{
  "num_hidden_layers": 13,
  "hidden_size": 128,
  "n_experts": 64,
  "experts_per_token": 4,
  "d_expert": 32,
  "d_shared_expert": 128,
  "hidden_act": "gelu",
  "moe_layers": [0, 1, 2, 3, 4, 5, 6, 7, 8, 9, 10, 11, 12],
  "router_score": "softmax",
  "normalize_top_k": true,
  "routed_scale": 1.0,
  "balance_loss": 0.0198,
  "balance_bias": false,
  "router_z_loss": 0.0001,
  "init_std_router": 0.021,
  "lr_router": 0.000347,
  "num_attention_heads": 2,
  "num_key_value_heads": 2,
  "head_dim": 64,
  "vocab_size": 2048,
  "norm": "layernorm",
  "norm_place": "pre",
  "norm_eps": 1e-05,
  "positions": "rope",
  "rope_theta": 10000.0,
  "rope_fraction": 0.25,
  "qk_norm": false,
  "attn_scale": 0.125,
  "tie_word_embeddings": false,
  "parallel_block": true,
  "extras": ["capped logits"],
  "init": "normal",
  "init_std_qkv": 0.04,
  "init_std_o": 0.04,
  "init_std_up": 0.04,
  "init_std_down": 0.0,
  "optimizer": "muon_variant",
  "learning_rate": 0.0107,
  "beta1": 0.93,
  "weight_decay": 0.03,
  "lr_head": 0.00731,
  "max_grad_norm": 1.0,
  "warmup_steps": 200,
  "schedule": "wsd",
  "decay_fraction": 0.906,
  "decay_shape": "exp",
  "final_lr_fraction": 0.0,
  "batch_tokens": 65536,
  "max_seq_len": 256,
  "doc_mask": true,
  "train_tokens": 317200000,
  "max_steps": 4841,
  "dataset": "wikipedia_en"
}
Below are experts of layer 6 (counted from 0) of a mixture-of-experts language model. Rows are named router (the router's row for the expert), up (a neuron's input weights, with its number), down (a neuron's output weights, with its number) and show model dimensions 0-127. Each number is 128 + 32 x the weight over its row's rms, rounded and kept within 0 to 255. Numbers have three digits each.
Before each expert's rows: "comes before" lists some tokens at least twice as common just after its tokens as in all text; "comes after" lists some tokens at least twice as common just before its tokens as in all text. This comes from a sample of Wikipedia text that the model never trained on. Tokens count by the router's weight.

# expert 62
comes before: "-", ":", "|", " (", "=", "|---|---|"
comes after: "-", "\n", " ", ")", "|", " ("
router:115127144166092163160094146106113116182098119136149072136159104167094147112140138172096127149203113124070156099107126087132136216148119149138135162189111091108123123071188081127114218175135103084155099169166121136146126080136155110098104078101152056130157092122168098092138111114159170121113150054168081109176154140121079147119138120172128127171134163112150128130154140080107100096127
up0:130127125198069160145113137134129145162130132067069074104189129129066096050146143158083150121152113144075129085157055100134164179158129120080177133168143082090123115162147154135114138208085134090161120151178142081102166109147097133155139150098160045147172096099120086140165120133159135141158150087126121146143123150123130170096086122142129078144108128143192114145104098109123146108161
down0:171124043107179052115123199149118114092164097148140098156182093113043141196115111175164133126128124153123166147111174156144157107137110105123088120145080182098145140161139121141125126136102127104146089153116131169114112080113100122156100160105062050142135099106179153110112122143183107159136135120170135111157116138074140151113066178115107103167062062115143163145135148162152139110144
up1:167134138203120134106102184092158159132090119158114136168151127095105127128103104139099113181114062147124120094169104123178087191085132157106156199138152099112149150102163150189144195140155077105086106129102179157069111081155118098104089077118108089178179085149107086128130143126114107151107157149155104052142106134124141143111154107182092102114122113085131086162131154099112184185120
down1:084124173137104132194150134143149127123145139106185108084095114195100169159118140080103156149142097112065196095066108088159147053121166097173143121121147189080094143097104107078144153170117123101164129134161142122139156097100080153103129150130094117191104095121191095131105195112211164119126115068131119128131121120104110104069152113123151143169139178102134109106167161151112134094152
up2:126171108158117096154122133070092096114066132127193106120090161126129145121136108115086104120121101154136161115168147108090134166183136119167112143098082174148124091111099138101083212155164109121136137169168199152111090123164153058104106086145136057130133051135104134171164143138163114133188137114166139184173129176103110093142136089124133090141174159070126154148141060084139090141137
down2:147144130137155086133096136108119170087129109112179083138152103106084138180098114157126150109122120171061115142182131144167111123164061103151131168111168152113167063067150159150073080084102186066182168054097160123119156116137127135159101132106121109134134097129160115161150089131085142163096148145150191105137109144069135128137121128140148132091154126104106113123187174200112153175053
up3:141105130162091183128130143072134124152101101125158129117107109139087101096136187114093138223139176156137151155160187133129118096153108165156083137140111080092130103074122158134145127136116133105117120100169173125135077105126199106074060110138182063094191099097140108112097110143113123159105181116157048092108158152151103112110170128140106121116090191142177181069095134109143166116131
down3:120107117149157096096134123166141130174147147093121089130126093171106137094127104108130110109114069134072158156090118080149115115100095136123123057108192142173085121200082138050163171131127158108146161122143173148122107138113159125205147122103102141108085102145173143157119197090104138137097178159074160154164157115133099065087129122098132127110125092217168159173160091154152141093170
up4:139103141194169142107109174130114107204085129079146151106165149087126173172138148116108139131125122139156136106099174092158155154124123082153151117164123115123105104090182107126192152105121199055101134110122167110136106128049139148104114122199123126117118012140148104136167082119141164142169103112090159137102165120134077114135114106185136143124172202160126085083138136099120126099097
down4:120111129136103184151112119122143056163105126134118100162106123143133154099120090162136169080132119108185105099120173086136178164112106081150141086129109068151166091101130114091088087133164115115187088178132103105115176133211077143145123111160129201171135146096096113104127147088205203126108113171087102147155150172144167124117101049145110180096091136139109093138119100158140139159096
up5:122136102160143098123118151118133155167097138151110133133099088084154179099095136122077099127094117112107135130178149093089153158132173104118187103179117094069165127130122105100173110123209119130111094109142069145111076105099141123104091124129152093178134085179148131094129164125124165125091171081106156130150136195110101187115227183152152082181087139135117148176189109096067120117149
down5:127143167148070088177087115101075144109140174119132171080101151126196096139104067112120106173098087138214147114096139209116138157091116106156132168171127087083123177091142136140120167119119136074161138133155110117138193097155143092137117123098113145098139129147170130084116119127166114143158127126097144135117142093108130187174061146189166138090102138135126063097084188154084150113088
up6:144187126200126114133205157114111128110116199115104120166148076156108138101118094103102094159144105098099154118182151101124123050157124112131128121136168133180109111091119126117118159108136157115119116112164113131084143129069169099122159154104088135193092106155150142098128085114112145134159148182077144060151143165122076100130136098150153096147158166126108130131106184042072223162109
down6:149106136139111109111132181105114135061105068138171085102122134125106057120153093170107132075147174143135156086100139147098172112106098147158105202180136111154100099177147174125105124153105104149129106127113076157093128186092144139169184147076114130120088182137075144135156100134151118081153104171152085113112096147138140116075175081095130111197113156230136123133160148115153093165126
up7:175132174161105141166110097122148091156086151132164067114094110175056164115133122142121086140142105151109061103125101131131081097123129127102215129160123070145160080138231152116104180103045167110119166086150127074147132134140102122111078098154103161114146115115114119087156163124162150092160087176151128169135155126147078079125149074143106137124120169134128171144174135143132134091164
down7:154130055090129112175132111117098086118105121075064098112142148131078116109088135084097191167168210119123135147056140141143097114151072125153101096095186131142154133151090078125155162131146112110137081129072082116109143093112097100132133115093165116154151154131159148096145142123122163161094176127092147142183073130163168165106168160113181137135209155117157122188139190100141150121153
up8:141163088172141134171050121145107124134096166111118055141150122114131137125106116141199201133124127140072140102100121125128082182103085107063163173101160159118180142119139164112138172204109100143163115132135143137100083121070099116147100075100165165115104178111163165136162115106127125150097083128178090126149184146097136124129063106175153073095135186114093108116166104118173108166130
down8:100132129150043123115074047166091134110187041151105099177116153122128128130159113172108134159165111126097198138121117127137117152124120103134129127157142102118068181143116135121159202139156086125083136056150127137122130138148100106170115138187130098152156120157100068152094123184140114125106108188161204094161149118121142164192093080096084153095140143141108147096118136099098166133116
up9:142113124122158095092148118111105110165090133064141064158165144153166109067170123103111133136143111140097095094111128136162061160140179142153150128141157120150103128114135130131154145123107103136127137153163126139147158130233186081096183118153135039171115087193096091121129183071068134089116106083105147105088146152146104105182152121119187123164132153112135158136190109082099124074103
down9:120107115147124136099104177142152099103138200101077181164080120061091149094094157121067082133150116118181143142145106117146095144141111104159125067111132143168128176102108078084129103160121170133098114067084155095079145163125135092125131173183178135118135157165178115145134189140147054119140115131103165183145171109104095041120151181133170189100136123144109153123126109136158136090111
up10:169135121103060132145143152109173150140090135119153112175174160154117138124160097061078140173125110129097098145120118136180146151145099124101140116168108115133104154096195100143084131108075093101139089159149121129153129095138169128109064112142150123143111107122145096110100159116130143199129155150005140142127117112149017134129071168139154115175109192174134126177131106110117114154191
down10:161123127131208234101208131132127182152122108171079121109155128093108089132065166140131161079155137157063089101141132125136090145111125085089133140085168129142181115131113135113093058130154151161116132167110135111089092151131164155141127130109153067139181079133122190144138129139078148105083095097110109136134191118113107148137074109137150146112135167110146079147145118209104112106163
up11:137123159152137091123080111134107108157106122158120092147178094135066158126127107131137167175117108146182155102055082054198105127091189120119173103103179129145165126113200076119128143123091065089137129109183123194116171126123113170114106069087111095183147139152129109163129159114140110110175140138081130130127159129109111125136104112167127138155070153186186121103146099142147123076066
down11:129167093136136172168160107137139171119097143134162111097174153086151116108110109118168123111100116102136044147137190165137089151153056112093154164142123111099116074173106136110123118196141170116104101100077131105076055070154207129095107178112104157150108085161136101134151083129080169128114141167175163148093105151148093136096133151127145072093168201149163129141123164144108112147086
up12:112123144142112136210115124129144140183188127138135110042151035102106133133149164106112119147120138157107167109098125047143201156138093190196147107116125131099121125149189141115107177120119131056133116136171140088131137079134111126048170130107107115091095100141122150152188209166138141141079137192102105112108119120107113155156089073155148105152102109114140115118134111145103129111110
down12:115130120165174081049134187124071135109117069089105154176142146146157135129161147151119143122172107170138107077185091073110129101093119133184120176152081141175138115175155119157139167084150133147111122140099129153157137111123094155132111120098071129114097152211085116118126069159112121153193146150154157162054123106114133073121140118103143085134048146108146103164124136155166109069165
up13:160170121146083159166118097085141121211165126153101122110111113116110132132168135115104153129181098099088118077112179084220122157144117199105121092202117087097139129113142123118096193148128111157110166174164101136105117075166132069126132061093148132140110067160097103086122108119125147160109135106098153127117134074104095210121139103106147128153140196152177165133109112148130164094107
down13:159067147118156098142106156155192115152138091128132153100135108092145155093122129156081093118085125140067105152142151147086103124163101113095131153157154130074067146109206126144104144115116186178124215125148155164111108140071121150154108126160095162163190190129061119127166132150134108141097142139124106143170110100094171116077064114124168111053145128129137146162102069165089123085168
up14:105109137100143127071143206132152087140126096092130132176112095162105171136124146145151154115162064185129120087110175123165135118120096107088116171193160114157178126099160097088117066119157127085148132148149191149131203082109131076054106126118106125121110061115133160134176145182095180111133108135156070154164148131118085155116146112117098127116151142124139135097183086098068102191132
down14:171098160111147137146105132076183110115168097071148162161114084132145154075089156137131096095113107097176131081179067141095085096149137170142105091079132158160100142149127078131159088096108122121156156150105127096089161092139170104144121159093164169183089085130151120170134125091203139207060126130152148139148167119113124067192110122159104111131110156161092140174107086158113109103167
up15:103120164147146147085135166109113110197107161125102079185062110124052111185159159148112048159113127140153104118137122083111132141139119116140103073143110103114173179114169107112081114099107169088136142110169111161212140117116126096105182149152110065097220117148116137092110110139119160149129171183121143127189100072110159137152125117107164139148118165136157123164118130122102073079172
down15:096063139097072138201086142108118163060206132106109095127127158161158083126142126099114142115148074197126139157096163121184175118116127139129139134128146127149130102204073155130090107115127132159148103115102112103135060111061091136111146099212172123107171101117107067111156169113126112147152117117156157129212099151102149100134126151130127194141100137075127136137109082153126176146120
up16:154114149193103118110185149066121175147163134145104103104084109073071110118104156201110123145112120155140069110122112086090111109122104098093140176162179138096161081075139105134117183082101117124137157088151096181127138045130151148133103134096159097090129115141221111144155124134130154132150100096155159139177130123112094141139127207136122173132136158120138079127146111043153182147127
down16:143135046082068127164053161146166173148101150133091132167098106156130177163221108154216185087105132125120109159168131122140125089101132082110150109165118172123145185085108100127086097146111125182127149153126114120130100130098137063136107137111154155130121149107102192097101183120085106143133148128165079119079118169126083114124172081122166082096097137111131151116173114124166149112127
up17:173115159104044113140076160132166125176077139126128123109153123130102113144095107144131051135129106151114135185094097140117089189102088161147185106111097106161088145156183116100147181083086108045145129141156160177170108122198122144084090072073149078120157107086158179136153128139143126134128163105148134136166175133140114086109090116181162162154148157124134167075146131141093145129096
down17:161076122100128076040129116141126125127153165165102125140147136110111092142124089076134160119101146139155149154181138097110133156100122138143128080149142163175136132118145165181200078166095104169136117153161164090136147113111159067150132129056098109091124143169148175122105192085128067099168151152108110100157072096106196070111127146158107118156146114209110084097074130116170134150104
up18:169168136145074145126077156095119147171110132162115111138148081093091176084113152125167104159152137131151160118124096126106156133169085158061163158204130119121118130062133158191124108166173100063139089093114124119146154161092164113143124125081123088122116084086115120097167101171137127106130160156167081124098198178167103110113135105124194133116114174099127142119085134117133130015145
down18:095100075121087121133177117132105142102148182116138157117075139172157118169147110168074087149100165118099176108132165152103043132135128127127072130085157097117132125116147153089152124116129129120176115136131181167106165066100166142206223100126134147143123079123155152082154162126168108129155094117067114120145127157155089186082108102173167146095099125122110146086111106126109149095212
up19:130088151202115168101103096126102100086071177120117096088149126112122105197146169140137132122156045108068093094148152093167108178126131203136106152131115115091098156157145118078162176100137097116141100105155123074137146097150105113129087134153116129105114093110178094151169142081161135116114102131163132085213151118151122148126162174134102165128129130107140149134200182052154154162168
down19:115116184133152132121130123125111171167129187087126163145119135103143132177162188134126135071095118103132092154142110158054146150137164135133143117079215153099067107095092133164130120078140099129089160100106141145098062181138152168187149104113159151157106100102201047116106136123098085163087093121138159113135078170153151172167162116087120110151132140074112099063129140133087153151137
up20:161128168206143154143106141103160116185107100121138113116108144172045105102163094120152110169162139153062176112091151108072081192164150185136162136114092103116170136114154112152157153157194097119138141184131142095130125123096109103175112149137155121112172084123210099151094094123128114082091085092147123134121137097128056139130144137150132079147121108160134122135097057061138079148148
down20:060164128113137138073052135111123127155111143170136138101160136073173128105177053149121158137116108117153091116163071120120157143072094174139125121128101111075074108154131090075117208147125173126076118137103128154149122146143108199140069158145156094106093174162111116155202157117151128145149118049172139104160108080102136161120118159101145194111150104138118136169175108109142123139149
up21:146164134136126133177076170115128127109113150131082131160174090164145134156120091125089185128104091153074112058134142097119134102202166117086069142180099105105113117062133153200145160112088145101179092179133112099115160095175104101136112103128126115141119068126195107114161144158132151167082147070088097130159164124161153117110132155150094172148126195186118136119107161144078074148149
down21:100174090171136148062093159129092172122116106144084098135133119131118137024117135148125076086115155127129162152135086166084103115100114142134137185163120113135163115116150082147134176121112124110187148065116060108100094183120080156111181068115129192104168086143135175110133162121133079178094160177104150124118152126158183143115109144126102169143100162103140131097148130079204151153127
up22:164115131160139162092169111071123119091142140132081132154119154140083156088132130181099131157161150126061105119111083161121118176173148106112186131168118185138142154158173111130119186142118093145118101123129072136101115100125122150099113145160100108078163086158071123092101125190165179105114164109089110148146132165083168083064116077176177165137119141120190164188170137079075126091157
down22:127132117154158139085125125154203149186151152174123160108122101120086105105156126113169138086150149132128093154169115117201143066165118144105115132106153079187146136199132067145147105111124125095165187090137074125099183125126141121110150097083133218094140124117097067106068067079145188172147178123122093099074151140131130111156135098118172132170141137114096104127104151095087100119111
up23:143125106153088162156112097113079139141130118149181152124087102195112130096128139101055165166088111146144142114072142024079133150133112164182121178176151123103116132113170152133147169133164093072137147181117080132170129094128142165071064106104200077158111072151160152109167123125171161133091184091122105147136122125132081110099129094173126144139150101169149159123103140126123154134179
down23:182144176183172102116102146145121124073161138079102134123123116093192080162122083149128104166137166138137081158131100176125147092170153051114089107134068120149178123117143151130113047167132196176110135091102143106080117188155143123141160155150153099084149156085082081126114102121108142139118129172102082128112132165137188132102204184096147136122127131108086125131108173120095110109080
up24:105175167102112141139085111202109142194147074177150128197183112136112099081118120142112115109088078123104131166131135139106161159112153115152119137089154131095111139100167075152099194131180154084152143139118098104150155042143218116074080118129096096120091125125109129120115175135141151090109150123102097120143124110147151208125065053122143072114158161154116150141168124104130103126153
down24:138159132134142124068103182152189141096098114119154100057100108197106082185124073134114141116144154095137190134126094169091122076165142107117114119154093064130095158109113146156142109116078068161201147109109136207166160195127083119149129125123096150151133155127136116101103108156087096084156123151125205126125160106097143117134112109104148092130158147155139131150096090075198161173117
up25:074071103143149181086124111102149105111113139096079114139153117114116153180132092182103150125176110164119152092099142104118083240160101106078182129157115114185166152103145108140077155133092114130160132148147156124135153013117124125138122134115099114129102062137110131132170133118116152101125185112133119137185169152144118170140118103158128207154175135106108135132097103092058142092098
down25:146095115113144180135125149155130101092136090108112122094137112138158136150156139131171158163106142094085117199138138127150099112078155179105166087081079126156083132133087119093082068121150154184095143149205147098064119173116089135147150156113137084137203234123161096135101099158149121162114133122126156063083116091194121093129084101130101122170114092127100117139198144118142113145120
up26:113121164159154118189050143121091130138151132105134062134151085213141133096128182124136145134117105047146137101154123105056099166148101050106148105127125120104118189079177157129177117201138146110127160177132111130196129140128140109124146101058121136104119132125127163126150088130089096132131175074162140122149131174105121110182104090136139122195140154149135076058134149121131121117162
down26:159140100102056114148124082066138112140103165119128137141147145107172093115072173110151118143161133111083115157028160084148128180130136151145153111104121132142094073131152123121193138105117127150145092186155084139171100116104109135110188153125116102140135122168145195113111110113144100077186154074159065193104163132147119162118163117103193103143160097099193122134132173080071117125125
up27:069111157156135164169125072102092094114136106130146104124158070183151120163089132182059158175130096117110124092121103085089151145168082163144109118119130195119141135109094120149204165099167132130134111102132137153101154163139147108123094127088174129081140140161153062109141095084170104122119135124207052149177160078094123134081113094166136097137173099138156140097087192164136132098146
down27:176220137107127142122130057130130054156124165153172147140178102130078164116064171112124123147154150138156124082182114127136122148124128190135096072182122157151141074161181084111105081120102095085128136092057125135098104141122101129139162108145106136167138187129106120164129138167097174161145100150180073122122124136052148090118115137130183105117144084182099124145117112104126141155075
up28:096141110173093174102110115136134143125103110124134056096111066149098145113131191116121126192122055114093155147093123106027103183156095133125111132162092149141149083086168065125176092080128168134122111109135120167162055124129120105134160138154112151137176161131215144045167108095134110137167101150108117137104138168099151129142193172190134142120122164149113148148134111115133130102141
down28:066052130151196148174080141142141173126092096149066096212087173148151116127144165109155120103123126104122140132103165110117144058101167135094136129080136115104140142152136151146152139089142119140110116102149189086084168152184158147099150148174121149121110131094101119144141172124081154116100126183081112146159108148153134101096169167153104144149155116120066083179118030071102129136129
up29:050159117190099130214132169087137113143119108101158113102133122134083130117134115162191144126123114138160102093102120098143118099139146115144106142131124122145102168101162135199091162097050126103124121146134141103099129161131133139097113163154160080099142190062083096136201097185126160135158161118162119079126069089104112137145097092181106083160124114089206173171157175114115148142156
down29:129129131161192147131210102134143073149161121143177154184140148123171128175145185109100074127077116124138124165105067179104147105177156120180167177081094131139169118039133100066110111157130147144105150111054156124130107181132094097093137170094140152101093136077090162106105128132155178153099103126146128108144125097133118130095094121144089162107083149120124107125120089091149135207122
up30:093173141117072129112065146119152116145086136059197089110108110154072145148177099147153152121157079181092125110093138098134156193191136180150151117151122152080114084141183086125112162115108084123138068167195112145167137118111146137095105146132119127153169126141088133132125177156143179122144185111125087130159132128084171143120144170118143127181108096096067116109038140088117122106112
down30:131169127156099119181171110140083112098176172143109145145116132106103106114111116096117108057124117133161154116133182131093139199181150131149154141144098211132117142142156171097133103119152066086116097146177080150078139065155159097107098147131136165085143140123106100175130084115166192105111076082155163109139101070109104156105163101082121145212147096156103187146127128099143118066143
up31:156138163072119150149086128159142067114079174177095165144114108212155128122095175133116142161242158158069126132183117088118147167112140133103122117191137118088120126064106158100118142108110119155133116115154140171119131097112137087179104132091188081130136068145124112102120154155134161147071149112128104113226137097125103138074124098124149137157094114105133165116157094140071142104124
down31:099117175122122190112123155095114116148119096160170132181166154104082115151146109120157063114144103156182136152075095146144090078065087122113100138089107110080108175134098081076137117172116103136159125132170151119177155105068142119147069111154153120083192111129158087123122118116141147094153084065084152186133124182109125155155164160099075135184159099191118122167140147160129150177096